python train.py --n_layer=12 --d_model=256 --n_experts=256 --experts_per_token=6 --d_expert=64 --d_shared_expert=0 --activation="geglu" --moe_layers=[1, 3, 5, 7, 9, 11] --router_score="sigmoid" --normalize_top_k=true --routed_scale=1.0 --balance_loss=0.0161 --balance_bias=false --router_cosine_scale=14.0 --init_std_router=0.0278 --lr_router=0.000892 --n_head=8 --n_kv_head=8 --head_dim=32 --vocab_size=19419 --norm="rmsnorm" --norm_place="pre" --norm_eps=1e-06 --positions="rope" --rope_base=2210.0 --rope_fraction=1.0 --qk_norm=false --attn_scale=0.177 --tie_embeddings=true --parallel_block=false --init="normal" --init_std_qkv=0.0375 --init_std_o=0.0 --init_std_up=0.0375 --init_std_down=0.0 --optimizer="muon_variant" --lr=0.00983 --lr_mult_o=2.0 --lr_mult_down=1.5 --beta1=0.95 --lr_head=0.00613 --grad_clip=2.0 --warmup_steps=200 --schedule="wsd" --decay_fraction=1.0 --decay_shape="linear" --final_lr_fraction=0.1 --batch_tokens=131072 --seq_len=512 --doc_mask=true --train_tokens=636700000 --steps=4858 --dataset="wikipedia_en"
Below are experts of layer 5 (counted from 0) of a mixture-of-experts language model. Rows are named router (the router's row for the expert), gate (a neuron's input weights, with its number), up (a neuron's input weights, with its number) and show model dimensions 128-255. Each number is 128 + 32 x the weight over its row's rms, rounded and kept within 0 to 255. Numbers have three digits each.
Before each expert's rows: "gets" lists some tokens that make up at least twice as much of what it gets as of all text; "comes after" lists some tokens at least twice as common just before its tokens as in all text. This comes from a sample of Wikipedia text that the model never trained on. Tokens count by the router's weight.

# expert 139
gets: "3", "2", "art", "1", "17", "23"
comes after: ".", " | ", ", ", " L", " ", " l"
router:152134132130162144126185151158107187088167159140126121080118135114082108123118133200101110145093173138123174122151154158080161130119115160097109113111154176143071137123107051156107079118114133147130138095095133075161149144065148149148115169141181110169133129116155126177090137175154139094138170126125138077176129096120106128110157114131116193084133089147176095117158192122109125116143
gate0:141134130140143133138164147134163158128169166130165149138086152158106155162069117178153133150160219149148142100162103085055129131098088091205134115151222150118118041098081138107153132161147122100089141116121097123128161129113147176136095144172125111159086113089176140138125087153109127160131099164220093127111128118181093114120147104096089182133060177108157100105154159107110138104121
up0:071142096098139185145185140141147131121090155157113118091161150150140064105165077130141180167116146188137126133140102144181101113185074133120134125151103101121143095151119118080088119125126181161166145104186165132159225155118178147123093121122135135086082108104134125147109101116149169212133132190170147120125199128159135149114152147128109090119171101146134140116059108085137122153109
gate1:162167086150139116116195102058177150151124173133116103049136098145127130104110152090120122149106122173147149240106117117136119138128086153148082081146164123199106157141146093095101149203126116089132093130146121123163166195146111184156129142156160119086211124142118176110101189188156105104130134115133142132144126121163130098086170113113085114202146144042154074087121172040123074169079
up1:152184144128136122087127051156147105109141102143124185122149170166137086065132124125137096104115172166089196139116131104123123195111105101161139137166164099109135139113040088137078062168098047112199059074142100103204126152071120173099170133138143093140156121152143151147080092158140152125123081112136157122160161143152108149187181109157173119156151083117103128061118170118116137140158
gate2:130147154151139130181161109111116120110180148150159161129113107059110133139169103085077145108068136187122135151146178157115101121185149197148085126145128125070096126122124102136104091126126148185178104088101193172164092132119134135104121163090152054133131084167154216152090128161111142075112106118149109162083153171130115121172094189061083153174123110097183140158124163174151135106146
up2:139072144088073150134171146143096178142128121138105130160121155099159094104123079121118164137119074167166154074168114111077113131156117162135107133146110120118138143101107065080108161065058156105150122161137124152125079154119142090085168184153152135154160136099158155114107134114172102174156169128112089123125103104139085124080127136157116172138211133140139119091102129137092120158131
gate3:158152120142150142149194144145084161143103215135123119102197110132167145132150112181081129121135151152137190164100138150161111076158080165127143139134083157111136103056178106183118150096120107101155118107161163092188202105155141122097142100143168059165118090137153105186112137171124158110143134126110143099123182156102147118117177123101136129168090133110169048068170175165156134104169
up3:127120119108115135102183133098111079098130142122147122039173125097147148129151181188111148139125106129131172210152054158148135122172162115207144210140099125115128127077136112094169099128076114154102104116166066154177136097112133161145162095176167135154136055137191156105099129131130131151138159103104147115154133096154146142118179117143132145187116165185149073089126187131167154102118
gate4:155126106135200151086094166174129134144093136104129139085068189104055103137059113166150100069130172119158156162108189178096134129085108114144102112116161157155141124135120087125101087162141111147185126083122121151120133136062132102221149163174118095130102094089140158164163188153141137150129120139132179116132163144106079124113130085121133093138156136119142115126102180066166089092101
up4:140155150157139063110093084153129098146153120120112194129132233175184137130157114086087117085149174128121142118111128080127171123157103150073112117114121186074095095073102092174141191161091171124113138108130148169157140128109121148080119151087141141140086117093126108124060116090131136065103141125092170121145078136149129124161107114148118096114128188118095086160072155082131132111135

# expert 212
gets: "2", "1", "0", "3", "4", "5"
comes after: " | ", ", ", " ", " (", "| ", "; "
router:112107096093145143182191144139110117099149175121079127070151163096070114106122130161087115156184124132153124164129099145103117133135118137152098114093159174108154180110107087092129098112145187146169136111137087189158149112128147097129157106106138113171136090155177126116090128124143190103092113139196107121161155128093099129116144118138102158114129073158142073130138102120141144162080
gate0:138162128103089131189103138119091107137062134126121203078112135106111166083068164124130111104129142142127086118162098096148129104178108104104105102128177186115168219065145125078129076135136125139197133144212136144091173128088121128125125168104154149144126103153175146141090142159178053100108081171070116176120144123051135122117149178195158131126129131178131131083151057115147132186106
up0:088116164169119183133165094095144086114121119133056177123144154067185082113169155141129149120146142122202144127108120119120132130160152159149156120060116126134114186155199143132100070117170151128105131085089126125120075167137144139156153124152178130100143079092078148159117119143132117155169132119179153077078172109088169068115143089165151123180152175129094061161172153126120120170126
gate1:123093136141142088087102027138087075169170170181143137182105167151201112116137066122149168103182079159145138147101127138109130118138099150108121084061167136151108131133124138106095144138082095179128119103108177156059138116133198141079176171084130107154141104171123084139109082173109174145118124109159090127165096138122121115105100157129201189122127153146138119109150171152164098086128
up1:143133134166133095110132153130142087090145071080142113098060159150088171103131170123123144124115125116111171106097111154138141157144114155134148147176188123140162199083074179133102141112103168230123129081138189152160099139153177162149082125183182107128097115083090176111086121126129067122085128107105099169129135128150190119175101098151221191173121102126103149087087152128149078144128
gate2:142124135159146185101157107131156142082155145124167119125114087121099146114103091167084107158094185182103131124141140130142104097110154135150201136166086111170153130141158144117107123089096077140139070108139086140109141169147078049151113078185130091170045133108107121086175130076115144076135130131061138148113161076079150113121147072136116112134096138128184133157142127095164190168107
up2:143128169093153176135177142168081158121126115171101129101138085156142101124083095158129125172102190133102181104166086120146074166181100111122114090153026117129099119113172131160119108076098106145192096112124123162151116143175121102131090120154135071204093126159154143109142093155140151073101153195101156165088159141093136144097143118148144165123102209185179166146205094184109177117130
gate3:200103136129149126128163148114126077137161143118164112133121120125148046140096104109109105101161170158113141106067073082132050140087120186117097107181152142094090116104132132072074130155151111104135151161165101128154095143161142141169153180115158106124059095130181171105166148122074061078094131194146129118161140126080081155104102104154104103116097124103154108140082159162138139122098
up3:080114145147136158075080117128147152096099119166067147109117132119065158127138106162159173115119107070161160181163127075103176147162170107090182153102100163119095150147095165162170179150124101133087133109123130177068103145099094133140149140107132149131170115168089123148092131096214117129192137041145115057089195107154172096158134170093079120170134150081146112148102089101156121155102
gate4:142121130099077178136085145153167121153099171064057161047054148137115144092124117074176125059133113100172165141135113173152152109117065123100083112142139188158120166169137129110104134148193169167143159098121139157081131136151180129119189132106159153125140128093121160151128087100132124093077104123150127135108126156172154132089160115141149155083156138165115145086116163113117080126178
up4:212106110087071140107138131122145159137105154098145127078071178145113122111083129075105091099167125115163236130166080159122121135135093116099056112151141125165148187160152160102134130170200106142162159105135124148085136157149166180096189137123109117152128106085178149111110161066163095104097073102126123152092109141137106174089154127111178113092159167174145118128125097138090082132147

# expert 51
gets: "2", " in ", " In ", "% | ", "arm", "In "
comes after: ".", "\n", ", ", "\n\n", "9", "8"
router:131131111106200187130148124106136140068119124146128177148112150156113125116143124167082173131183126152105150153118121190083062100107088165132076172104157215139106189183146052137161082168105141124193090114119182133158100060086157139078083136092126153143123149158157123122113130171119150142083119136138094082126140111129107171097120111106101137151133098151133085089078092135144106132112
gate0:136123086129119125147168155111141161140120087093179124128152124138142105143161165129103182167144156133170145150139132172160081116126123152139102102142176141104147103099162151155151075147196124141165179161105153123132094123166102169148057137153130074149083090160171072067130139169071115107144154181085151104127136104077162075107135195168101144120104100133123090173122173085090189123175
up0:146172083101164116124193134079139111186094134104191116167164135156138121132170160136127106108190100165210143148121085126178125120192115108142114096141152175090138099078133141118158123124190192130162161124107166092085110097124148104127120172182161094124110066135139086104137107170131125136121161147097098098091121117105181103128171129150118148171076125143132104133072103132080194108127
gate1:156130097158082159123115093146060150139135187111127133143131173107147078095143099075166114095197134124183086218123040140144125115163134072133148081087110085122179132122152183128178103187158176104167140092157143131056155100131112166133081134120097163105136132148134095165172114115077150086222127154110166088134091132157099162126120153163141169161127111110109143107166160121141154099157
up1:102152078145145174107191125104119149122145108139183114109096133068147114000124130074135170107150143080102129126085144136068165107115078073107119153092097163153127119142162157114158139151126137118108113100118165106116115077123124086114133115127117143131115124145178093112168107132071154139151122184166110149135136087145173128159159128150225156151130145129052099104073106126124100107142
gate2:120141038122142104139170106123110167117166143109130091134154125107074124126119088119121103121124116126126170129134175114103097140088083079148065060069145124127080076083201097075117107188214134145098113154157140181164119109122096111196120079116128095095140155117125168121136164176113093163105128083173143147136139168075171108110115128155097109188117200125131135133093155093169144089116
up2:122164106148146114086141091124129152098118121144135126142158155158112153057189148079116120161161108150126136160138128120069063113104113096160101128111175110149122111060200122145159127179171126169196147128159154163100139124116123142119138101140122097113126138096113122094085140182125112179122092099157098171157103156096136112116145126129136128110126180154145130114094183112129111134122
gate3:129116121083099077114167124124162128111150099159127160090139164076118203137128182154098104123146106202191164146140143155126124152124092114118072162143126187161065146100200058124096093113106106077174052104137126127129155148044165122108092120183179124188110148152170178145148122089088107199132100122124108131149098116138098123116098159096149155139107137160140053101063115111163165102100
up3:166124165133148108088194143157123099112136098144123091140155140071114206156146156137122150105136089149197158154118126140142087095177090197146062143139180175151089120125143068130098069165106118123166070053109172084118100137102156113134078122147175092151142175140138137113099098138055123191151077124061140092138130114153147104144077145048145159168139110169139088096119146099138154116071
gate4:115119147168143120100144118165140150137119118185105130074137201125087139150138130130099133190191164168153144133101140114153135096191114110165096124201134182090131148127161062090186114153118155100131079070118191171155131149112144094164122138145150165069108105160192130166122094137141127126110095154094118136130089099072083125200157142160168099125132157124147143116129151075143141053120
up4:124114107109142110107136122113141132083127128158163137109152152087133141146141145211078158154141176129135169147199184161140157085109077068194128112166060135108085116131162044100166139137104109096091070029161164152164097079119181107150122111103153105142138145167154145137127121103147139080113095095116134076145109129137080117155116126132101135170111193154089120092142124105137152113145

# expert 241
gets: "\n", "| ", "|", "-", "- ", "°"
comes after: "\n", " |", ")", " |  |", "|---|---|---|---|---|", "% |"
router:114133134117103158178136150077096133085155120147065158118121156120095098060081109116124083156130159162210135140135064117071157101098102127117164160094138170122098127119149041145107126120138181133136064080150107135118094148129148129089119138163183112135113156150137167160094123133188177067157127119165132095117158109099089125088110116163116145163068083120147066117051097145111115117105
gate0:123129147128122090091157091154095104171114131143185142136136171183211131118161118142125105133153093109150090100100088123155158143147095069103106127184127145119085133187107058096114095188143149162106078171121164147135140084149118131082127153112206104106117207133133116153114091158158114109105104102136143133142144152106103071171107117143114139133142106149125077151153093182107146060175
up0:082161092133132127116113119100131174089186105138123114117132092058120088138124115140132148126119176133132152153157138116152110106175160106088151125104152065128104149084167172138136125167115137154111179107135112118087075132116123148169110109162073139118100104182127140134151142197079112175157163182073134088111081134099128159101114123164143096098164162128127112111124197093057123119116
gate1:154144113069118086157075111159095166152176092144131056120148122130129080111084122152106100157128090085182080102116095136122179143092155104126121132111145136103120125111166106134127135141125213077162123134075131113125093159141149118127096153132162132131111193121168174136135096163149166126105121169045162142147098094118105153119095151168111101135096098109152088121110114091110101095106
up1:177109128110109131071109175120139162153146141121147105051112111099098099129096162137115070152124150108074156096091134114146148112112107164115137135132092025132140153135100125115074162107092123133136153113123086135117112100112130122129056135144143168088205129053131156155145116199130130125173096172180093154135066115116085122146083107135165096130121111157133172118161119123164139096134
gate2:126109175161149145130124130189074070074076150131117142129178149151102200157131113111152156169232126136149123135111097207120158150144137134161165177124090117140124144097136136089083168153213148179137145130172109057106168136104152113168148128159208073121149098161080105098159081095125115159153123201136123108101199089133187115114126139137116151128100158170086091154121110158109229129161
up2:100087173095152210198078128199122088086160158103148177091079094175067126144127138129155141151184145106135183121145175143107185139168117071124082116112109113135101181162144146133109051105132139144090112133122125063112164093120118061143124117146152100090154102132168116177161165120189171123141146154129167075080153146155133103088145131138140140154097189147130135119146150136143148166121
gate3:133147164132143126165118140164141138150166152143139118124135165090070109106091175097133137136194096062098113165136100161132149167163208110114113157073149105134148140105196072136066149157153144075183136147107139130140112061108159188178145123177075077094119124176198173167143086148086141127122091112093139159118110166108158137121124081153115108135178169098149087085158112115097147153128
up3:082099142128064166162147136133104151073170082107157098098166106110129102103108163093090165169119129133116174206156111152115140157138143123167146095115094121114106145141135095155146079167069120182095169118132136130142112082114086129112139063120137158134117080134160163110135052084136159088183145154145121128123078140152135171119089081141148097073179104169078058120157097113111135141106
gate4:064146096172148141098185165115159116121178120117084135094167169105169178112152066103108088178076130154145105156122135124107127131064055097174077123156123107117099113145170114153165105147093166090092111108143053147132100191084127131183069190102180133111177188128125152137100190165131149153129091130141114142132089151103111145121084059124123157183128138131122127101096178108125156126142
up4:152088161133127125112119095128126143182154134130152141058122117163135079111120098162102210105105085154110143139184154166151192148146129143150172158148100125144092146160126122146137117120110118078146140136111151109118101121181065099084165146171114109164119115103116127124142169157169092119097094115215154104141087144130151142117146142125098151065220130101116206133178086088094110126086

# expert 49
gets: "en", "| ", "|", "°", "  -", " only"
comes after: "\n", "}", " to", "ki", " was", " en"
router:069057130128161122063106121097100121116130145143104176102179115116164120072042096090083145156106174125146147148172119163038173135097123153089087122095157128198097173154166080129105107128157133159135148115078083141121160141083139116087110129154163119139146103137161072171119165160151132111074102134120109026161142126149088111127087097095122150108040108156078102111125109131139148113160
gate0:132142136087133103106177142152113137133118108110051068111089134140148168109114136121100101077144157144156116102089198139134153107152085129134067123135201137132102120096196122135085082099136130125142063132141122123139181101131123120095162105128111119180100168129116153084052154169088121087150198073075079101141184124131155091097114080078119173130105148191134105111131140107147122141131
up0:141119112171097116160122141129107126180105181099161143164151164154126147115128113105091162164117154139100139123102102121180171170119149091193177077094148104097128183173169157171148156154106116109185130060107160125184143084079105091137117129093096115132122100138127105126055165135136051036144140142142137073153114152137102148129127103172182125103114100154054118181109087205098146116191
gate1:129147145134158119091142140157118097122183080144043114072143091161132123138118175157133141137143197162126161190170117139132118062097122119159087151166121140220109103109133087159106122131135150166150065156095171085152094120170166101087133139179160142157134132152153139171158101137105153090082097087125078110146129148155152134081160149133146105089056121199109103142133103144148119078182
up1:092147122077140134118157122141100176140157115157040105080111132118089088094087147169146148144144144171136176176186164112096094117114115122157119117112159119195080151131177098140076139104154171144178128174107154104131096155139158144106144138189149130098151113137152098162120079134139173130059098084135067087142175136111184135109142196152147144128095153106107117127091153083126108093171
gate2:092132113146230106130088136156113102116113091121087105081160132136126123129184147148165172123171122159114163196221214091118092111087139099168091124136132130151134096136134141094070083109210131142133087093165112103087159183155174138150166101083189103198115149125099096091175100164108156176089118127115099076178168096133196139163164109128130129155119123142129118106106121134180135129168
up2:141077188087126122121092145115148144102167094141108120124100072093122101143164099093100139153114107099107161079143107134064139095128104133059128168164061085121134113131125113159155153134091191167123161154138184154063148162187108115084141110127121081131120160148131110089091126150122162152101102105123150117098131088168157091124093116111153178110128134157097182208126130108106113118120
gate3:177144118142149163128147117154076129096129116152118167150128148111150143131104100137110102101110191123160153168136077133080097159103074118092123099134140111113209145142144138167146105149119093111097068152112088184116193163167092144132123102073132082099183098159150147137074180156141171110185121177108138155051150138153134117074168151154090113181146087130143086152100169136167125139137
up3:102155140117094123156073067125166138122143092121084142110111136145129150119144138161186152148170147127084136111139098106139176109136167174182136127115135145084117086084081128160120144130123154109163150052142148082121122117119164148131152110132169174117111142145119119103215090090101092182095104101157123102185064111134078157130084171099140129091154156128169172083179116067093097115085
gate4:142133108130052155160108144107138138080109155047078079156133103068122092107099127147127168119101096155112155110120194104057097104119103110136143107133166110151097130119182114126091066158137155129102170146100170137161132118159140148105170111070142143137147075168122110125122076170083135129088077104100122061110108117144143155134143118161138127136105133139063131149161096125163182178084
up4:148132138182095092182074109119137133040164140112116130161170174092142123155130161105148131088103167161146147168081119115107131117109115086109137165138152172116098137052120120141136080191117103059127141129095115141118135175119084167108132139125142098093144113145147120163142120132105142112132095105125110136137102107142160107129120108108130089124134167144065105142157117146131143144031

# expert 60
gets: " | ", "| ", ") | ", "; ", "|", " |  |  | "
comes after: "\n", "0", "3", "4", "1", "6"
router:095112132110119137154123144105099170138140141155084162059103171106118120091097149092121099146166153182170141095104066161090159098091124163108080187173140149126116136126115090115124108117106182146120146116173066144103123122117126110058130139097153120118169102159173184153085133185197141111123086124192111113113180113097107173144141116143085138061139147172160131096084089131193148116156
gate0:184144103138148047099146067141088152138134135122134156109079166098135197105113151102117105167158156138117137067100165185095186036120081144186182184152179082143133128148130156122113194121082112156158094157121135135163146080152116139084103049107088174146066173143133141151106126156168093149130107104119089173175137135131138117146102151140165149067091126151105141152154133105077155127133
up0:145137174140100225168180152135186109127138094113041051176106151147112096108146126104096105139086108133125149139119087118163115196160119117094050131122107142136116112164086130157142090143098182145120117031178095087111073174064101102138153180141163141149148070126127119091164122119066151116087106098102146089128086133129144120149110116148105120155161116113100108145145127106106099049121
gate1:121141114152161090069088148112146087106096173147100164116136098100098122130104116133110146175106123111155088128161164177053115042168132117157073177117114164123141074132084099049137136170115082148099071114128115142114078131090193142173095146117146122206152090138163143156119152154204094137125154117113199126122145100159129150175174098161085157070152127156105105163124089128134176097133
up1:160082091084176140093134179119111136120117142171124129169153094184074118164157082219077154135132122104151121100150184106148133105138147133152106121076130146125121128126110101151124090156149156131140170117168071144189061131102154124127105149166187074107078124089149147157130124143200118180126148167152116149107138179116116196074107086114149140100156118148150132181112035141129166085104
gate2:153177130141104136165108174111161142108144159143143094096121174152147139103107159136101077048139192105156122055115112146129153123138134106133168125189106172094104096054128094078066104172193140104133132124175064131148148137155139153129144136103116102057115140157193139082115151092117146115150136135096144155154200075152131092146170114137128140115115152147084144094147112123157159125162
up2:210103080139096051119199173085131137116099118097088057103110127104152117121161148155129132159132129139124190163142158121126105104122091092076087095117113108113139079163130191208114173148069144133109113146122144153135141124150119105163117098117133105157125105089123133114147174123128145178133188082147181148185073148052147103188185087150161147194130152157156104103155168158122141150106
gate3:082155081087133134113147125097134149172143174139177129097127145043152166125217127135114106094145100166174127112159064060149072094105158135138118127074125121147184094142139073171112130171126178126104178141097090111133117080066139106106122162132095131103138121171136178109138126175125160125118118149143091137216146145122152144173164135097110133104120143215126150092147175097124094106097
up3:206061184158063130131134065146111073063168131096076128143159105188153107121113130134118166105126120110129148104086165154093173169143132140109131144168162145114141173128086158106119156085153122131135119107144146146123069148178135128078134139117103116159131095117115105175103207135144076145113122118127142134079144110168096138122134128122156089103093093114112173178060104162169159085150
gate4:125087133120136070099159162138100123139139105081142093095185146143152087148171076116061125058157115090132185095127167115146123089137124171099126102162093131111127126165086139100130152073150140086075217061144056101168174107084126127130180111089054102147119081163110123129101129101115159140108125118166178137118145125148109147068120092129168118083088127165163123118146122189134162093115
up4:120046145150142087146192159147092078144163093128133123101184162144188094183133072113124140109170108088133191100121138141146095121122080140086095113139097128112105101171091107080182122087138121080102154037193079134163174152076110118101177135086089083116119118153107125128135088150111165144075102129191152148128120131136112172085109078086173115092100106131141100136162120106129145066172

# expert 206
gets: "|", " =", " |", "| ", "|  |", "\\"
comes after: "\n", "\n\n", "3", "4", "|---|---|---|", "8"
router:150129130183152195248132106114141182127122165129136137115181106092101121115097118108117063121127137161221119153077155130112140081149140125157164142144142170095122155107128090179123074118132127149179125093130087130143102168123159083111079167122123219176111153148142118118107148123162166111128099150165137066108184130107114138073134160147091105059082072146133110097084116129135147119143
gate0:149092143101121138124094135149134141144120154142139157064102115141056111079168089142049138115156124187131184087138168140091102143134127148113133134096173097153122093120125082184094100135080112063175174084118090131176142137079090151108105135117122178109126101147145082192113145085167098092160167131085105111169109124182132105129080157144096189107134152130140166190119075117093174177148
up0:102136133158137140128104071139101119160144114081113060163171130160164096145112142083165095140075157101130083138124087124126186111125101104141144121144140154101127146101113137100168119113116125170132091168125138091104091047146142097140129107149085145129136151120118181134130100172109152148155078127169157107104105091071152130186189083144131058156121151129199121089182183094139104065124
gate1:174124149118122172132143124088145113136141148099079082105124136078119124157096123154117092107169092129133129138169113108121108070146112173186100109171145146073145195134188121110165145083135127114150138112103113102186121140116096100144112114124170134134081143115202129151198136154148118113140011161117132164133143138079157179124136063166142145129075153124089158099171091091110134203159
up1:170179121131083144116139170125126147148104142120178127122150143169145104116115168158116133176117103110074128149140145146125116113159099079141164155127109089150115147121077162199150114159171154167117201094117082102080153095165098062081097091091081131135138097107139143101071065133133131087114168115113145129152142121084095101144089191120073087143119167208152123098107147105117130083107
gate2:171094117143080122126105188089131135145117164153073097095069089163125121066132107185130112074133148067136210113059162116091128087097112160155115140173111120115128155123120150136126182166128192089137160111118133113114064127119093157113091129148065156095123106062134123167161075165083136192129095092095108083085078102115150047125117187136150164148142135048157163109159142181127098121149
up2:120133162104094173112141129106189111162103139121091136095115114185082113136082123132119118091120185118062162126089081111107078086093176182159129172140116137128162146114138175084140115153140145135178147083143134153150062131108079118109144120138094127115064091070085156155123096125125102111148133171110104094093086145166154066113124203158130177139131129018129171111169139187135069134168
gate3:114109124212111141199152134155178099133125168114171132155192184111121156133134162140130084089154103122158079110154182101176103073050096109147118134102120114135125149103123082099130145162162151167076095126168115094156070190128168146156156122091152115136090131138211154155077115126085091104147153099148164114119159121121140092154164144095103139187121094147160101148124133116145109145108
up3:109099145026129082098110160114069106142158085122124077104091044148171121097116137117127165201120133115088186112136099181142121197185129126096146118122137137161112096141106150167163136079104111095157148140063132141168161067124069122086150144112087137119129129096066079117155179112151138104090107112114082164192104165095108120124106063119154124133120147128108178150094122116113140152154
gate4:144146128197107152130097136107113095103176222101148139088152146143168159109081162140169133109152127167118149174155047109137153132120149127140106231154172182141171119142076163164124136194127187143181091067141111135143184164125133052135087155107179117149123151113181127088163125090127153136092093172163085066164147160135099112127089122097110157089124144169132140161164119113156129148108
up4:173123161202077139111124150047156109156165220116158154133127151104129146097113187097113120145166134118124149111145111117130162117109123133107131195146130198149135105189069153154136124181125153161216081087124112148138138162138134037140112141108149132139088208166177163110191106074163129169157079163163162063159133164139126113090132109123126114167122157127132112175161152098164162097119

# expert 64
gets: "2", "–", ",", "1", " (", "."
comes after: "–", "0", "| ", "1", ", ", "3"
router:108120100177152150165148136139074151100130163083160188084158150102150084137053130160083071122218153131132149169150123162116102121101135169123079131084196130077091160169135090144142081151165126139165090105153108136184150120086143115120132113082156112128123140155161153128126118147119194120133101145157141117121127160082149194083132125102052129174125166140133093118155122045163120169100
gate0:135111152175162154135158128100153081127152132115118129049145127096125142110116119117143092109167191127122140123099165200094088180132122139094052120121178161090126084138093151128190143096180075101102130148136140179144157178125136133147176105128133067151081123133184100155165121102177138178100066155129150161201164116091092140095118093124140153116166091145085156124151067086138131159098
up0:110086096096105114103087136166088197080098134153164176171100135087126113154162162145098107131098108147125110104148181126187147071111149121175166107118070138139119165107112061116126089159044144142123097080139107127129120140109118111100073144139116115143147106155142113142130125178137090119124119109108140106064094119173063100082140152143164096136110145124134121133087197105139149089166
gate1:088085126173175151114150154113108094109159153115127176070150146127126160105137106130146143158144127156158189106153111135117198170097153141139077144125138106162074145127103142153136121140120125139076071136197120133189094149096147111128132143172173135104123177124149149058148101150116180185108128139113129091117092127106122099198126173145135130141157142133143074081076127120141150138143
up1:102128169130121146130154104104153158142132142037156105123110123202141160160126094121168147145091087140136115128131144080111146148132203130115175156057093139143132084149167094081099119089153071128117100092109167042186131159102065066117163110180111116122121101154105146115180141127106153155148172180126131143135166152102155151136071156160123128095101077051120106147147165067151126132153
gate2:115162142122143179154155197130130109081137135160120166126144120120124112118119131158161101107138166093158116135123099121070125092129224063189087164157126156109123151143165138103150101116112186153143147136111136183150205133109077121128146094132109171148063095134163177105149144103160134158147128187144134070176073170135181136158119133160125141152155174142095181111124194113209129152077
up2:100129171120086146069154156210092101121150148121172096153207153110141090159061147134089107155125129058178064111077102186097116068111179121107156160141151163107117134135154125069144066101182212122152134112136146143138178158097132113102128103143162158125080112170120142166125232144150124084085131158120113119153076125159109154139106129151127084094108153104164157157136131103164130144121
gate3:079117120106114132116129098101076146117103129126138121139200137175172083165146163085087145174148133122146129156138075171184157149096138142095155138071180108123129159103145082115154170141099107128143054116175095167169130095124136086104139100136155168113095136168143117144102107149141078126145097175154146132073066134147090142133144092144078114133175142168172108120129094114168163114136
up3:087145087131156113094125111101172066146139109116173158187120114132184123106204094079132122113160074124111117097157078135137170122108159110137137100090171079143116199136156134047179118129080093112149075114109123137139162092035200059068211130183097125119093114108131141122123119123134130126093148139198158125138155138093125188111130127125103112125180126135131124179098172115158085109104
gate4:140090080098138078130128153152084070096133075143104155132097146181051102080096107141145106156116105100151086122155060122101146123173125087110110060134067112150093113090179132157138128104138107182101136087120134139086091115113132157073123158186105081154084187137131108130162172087087131116122060198134143103191108142118140147149139135151090170164114224128122155139116113086091090149141
up4:154123086067149114170117133134125089140111091170140103143147112152115053110110123148068055176135095164160077078115141104101104163143130173108167155113087148128128126096189129108115052085151108149174163078132101100125089160151096071058112179132132132114190144163140116138122165094112183111101157119137095123121088103165146132151124130105101146242128193090147151141134083144138105140189

# expert 152
gets: " | ", "; ", ") | ", " |  | ", "% | ", " |  |  | "
comes after: "0", "3", "1", "4", "2", "5"
router:125137080086151142137145131148094154169147134121093134026073163115151119114093138183106122150145141174138161126126096184080146124164092172095081198160135122148161220175097102147119115143130171141119155131102081141127178107155087041084097153109137156108162141176135130160112141176204197148128114106201143133154196103102101139098134119180093146082145121150114134101126113077188168139147
gate0:088131127143145087155143103169046121125140142086091060161170125184149103107102129134166094090126130130215144184135141134114116151145196147114130140099135106172154136136144143078136139174060127143133172123126133094052069143123174126060121131142188061112142173177151138092149172102150126085183133153163123114121097099113097172153174128148136145111143084129139098132089136167113125130116
up0:126107153060130148133139136116100160097086149184122118057100145143069151139118094155080184143146134103095108107151117100125147109139127136151102158149090182116141150132125175184147157087212078099098100144128137179178155152112090126196161129125100160113149088096098126093091097170086116162120127125116138182092168172143132105114140144096160121169111132105091157136104171171163110200151
gate1:172114118156074145132181107189049154152127103113188104103149191172135091145153141102098158121130161127137145208126111096125138173212138124152125154094159121139098135185173091159121161089121135078113170099058088151143112058104111151113104051098068151115075155112125139194177122144137181119148134134095120162093155187157149116069123217131167077129120090105105071118116132133137157112113
up1:133132176092098127120123093092174139195158175119145113133134120116127093085048113133152147149177137159122088097118162068134112144103120095078122152103105104087143150064079127180125066079161079171126098117096162120114162136122173165099162145166138096115122106102123139086083133117065123098098178126153137145080121138120133160139152077116118143108115142042181146193128144111140060186102
gate2:093150114182166154132108118118135131088164180092119144097160144119144082086071149146071167169183178108166098173056185111155141130070132145089122091107172115120104108122160118107219070154148072148092081097089130122165148178109123133138161110152152130113174124136088145168069156119076101149132083190168170091147141101130143123178191121118135153182074144136041152140128100166165176173107
up2:156107115157160121077101052169186110166141081088146134096153176088202129129125142115110120121162117139129124159150127117112090128149105108127117091112173091086114140163139134125111111088157130120124106134181165132121160087076108116108154153111123131154114105094141076109116172082144073114128052095160175052105169128090171133070172144100123111083092109113130122185149136120083173113107
gate3:144140156140103126131075137156155119141118070138074129050093140071191075130200151119111047139130141061183149134164128192103108139132122095179146122140127148124146126129126101122077129120167117102164049148134110110108141112185143146138151069148107130110153111104142103092095129145163105107092096132121177141198103134122173126128133159101057172085067123094114142123063127116076077163106
up3:139179120165117081174098097095216178103106139087134089164128127095133171188105115133107121114091090170143147133109130068088130127114095150171156192093140174085121158092146115104140156093163157125091155115132161080115153148142175124093106180150118148097094205134108155100106145131088103099148199146123056110101159158128114143090087119096129103094149179137148100137119207110105086158132
gate4:126111067173131161189128146087100105088152120132127084137120108115132128151132123189135140109175092109137137128230183129134154058148121137105111101142134142133122084107099147148178164144118110062128129105117155197125119134096081088140088177108088125164183103122147140144133110123169162143152097160184099094170142134122124161133110074146155187140177150122162142083114118117099104164132
up4:083077131118146161190124127097128109111096114149111112082207095115100105161123128134148118144081102105100128127183161135126111070101186119101107112151155142153103113124102141181142165145123169097131123177082196177083114158143141130116106117162074097105120209121193166117112143121166135209129109123143071079124133121138145125127108107136161143091162184108107127152088137176085104121182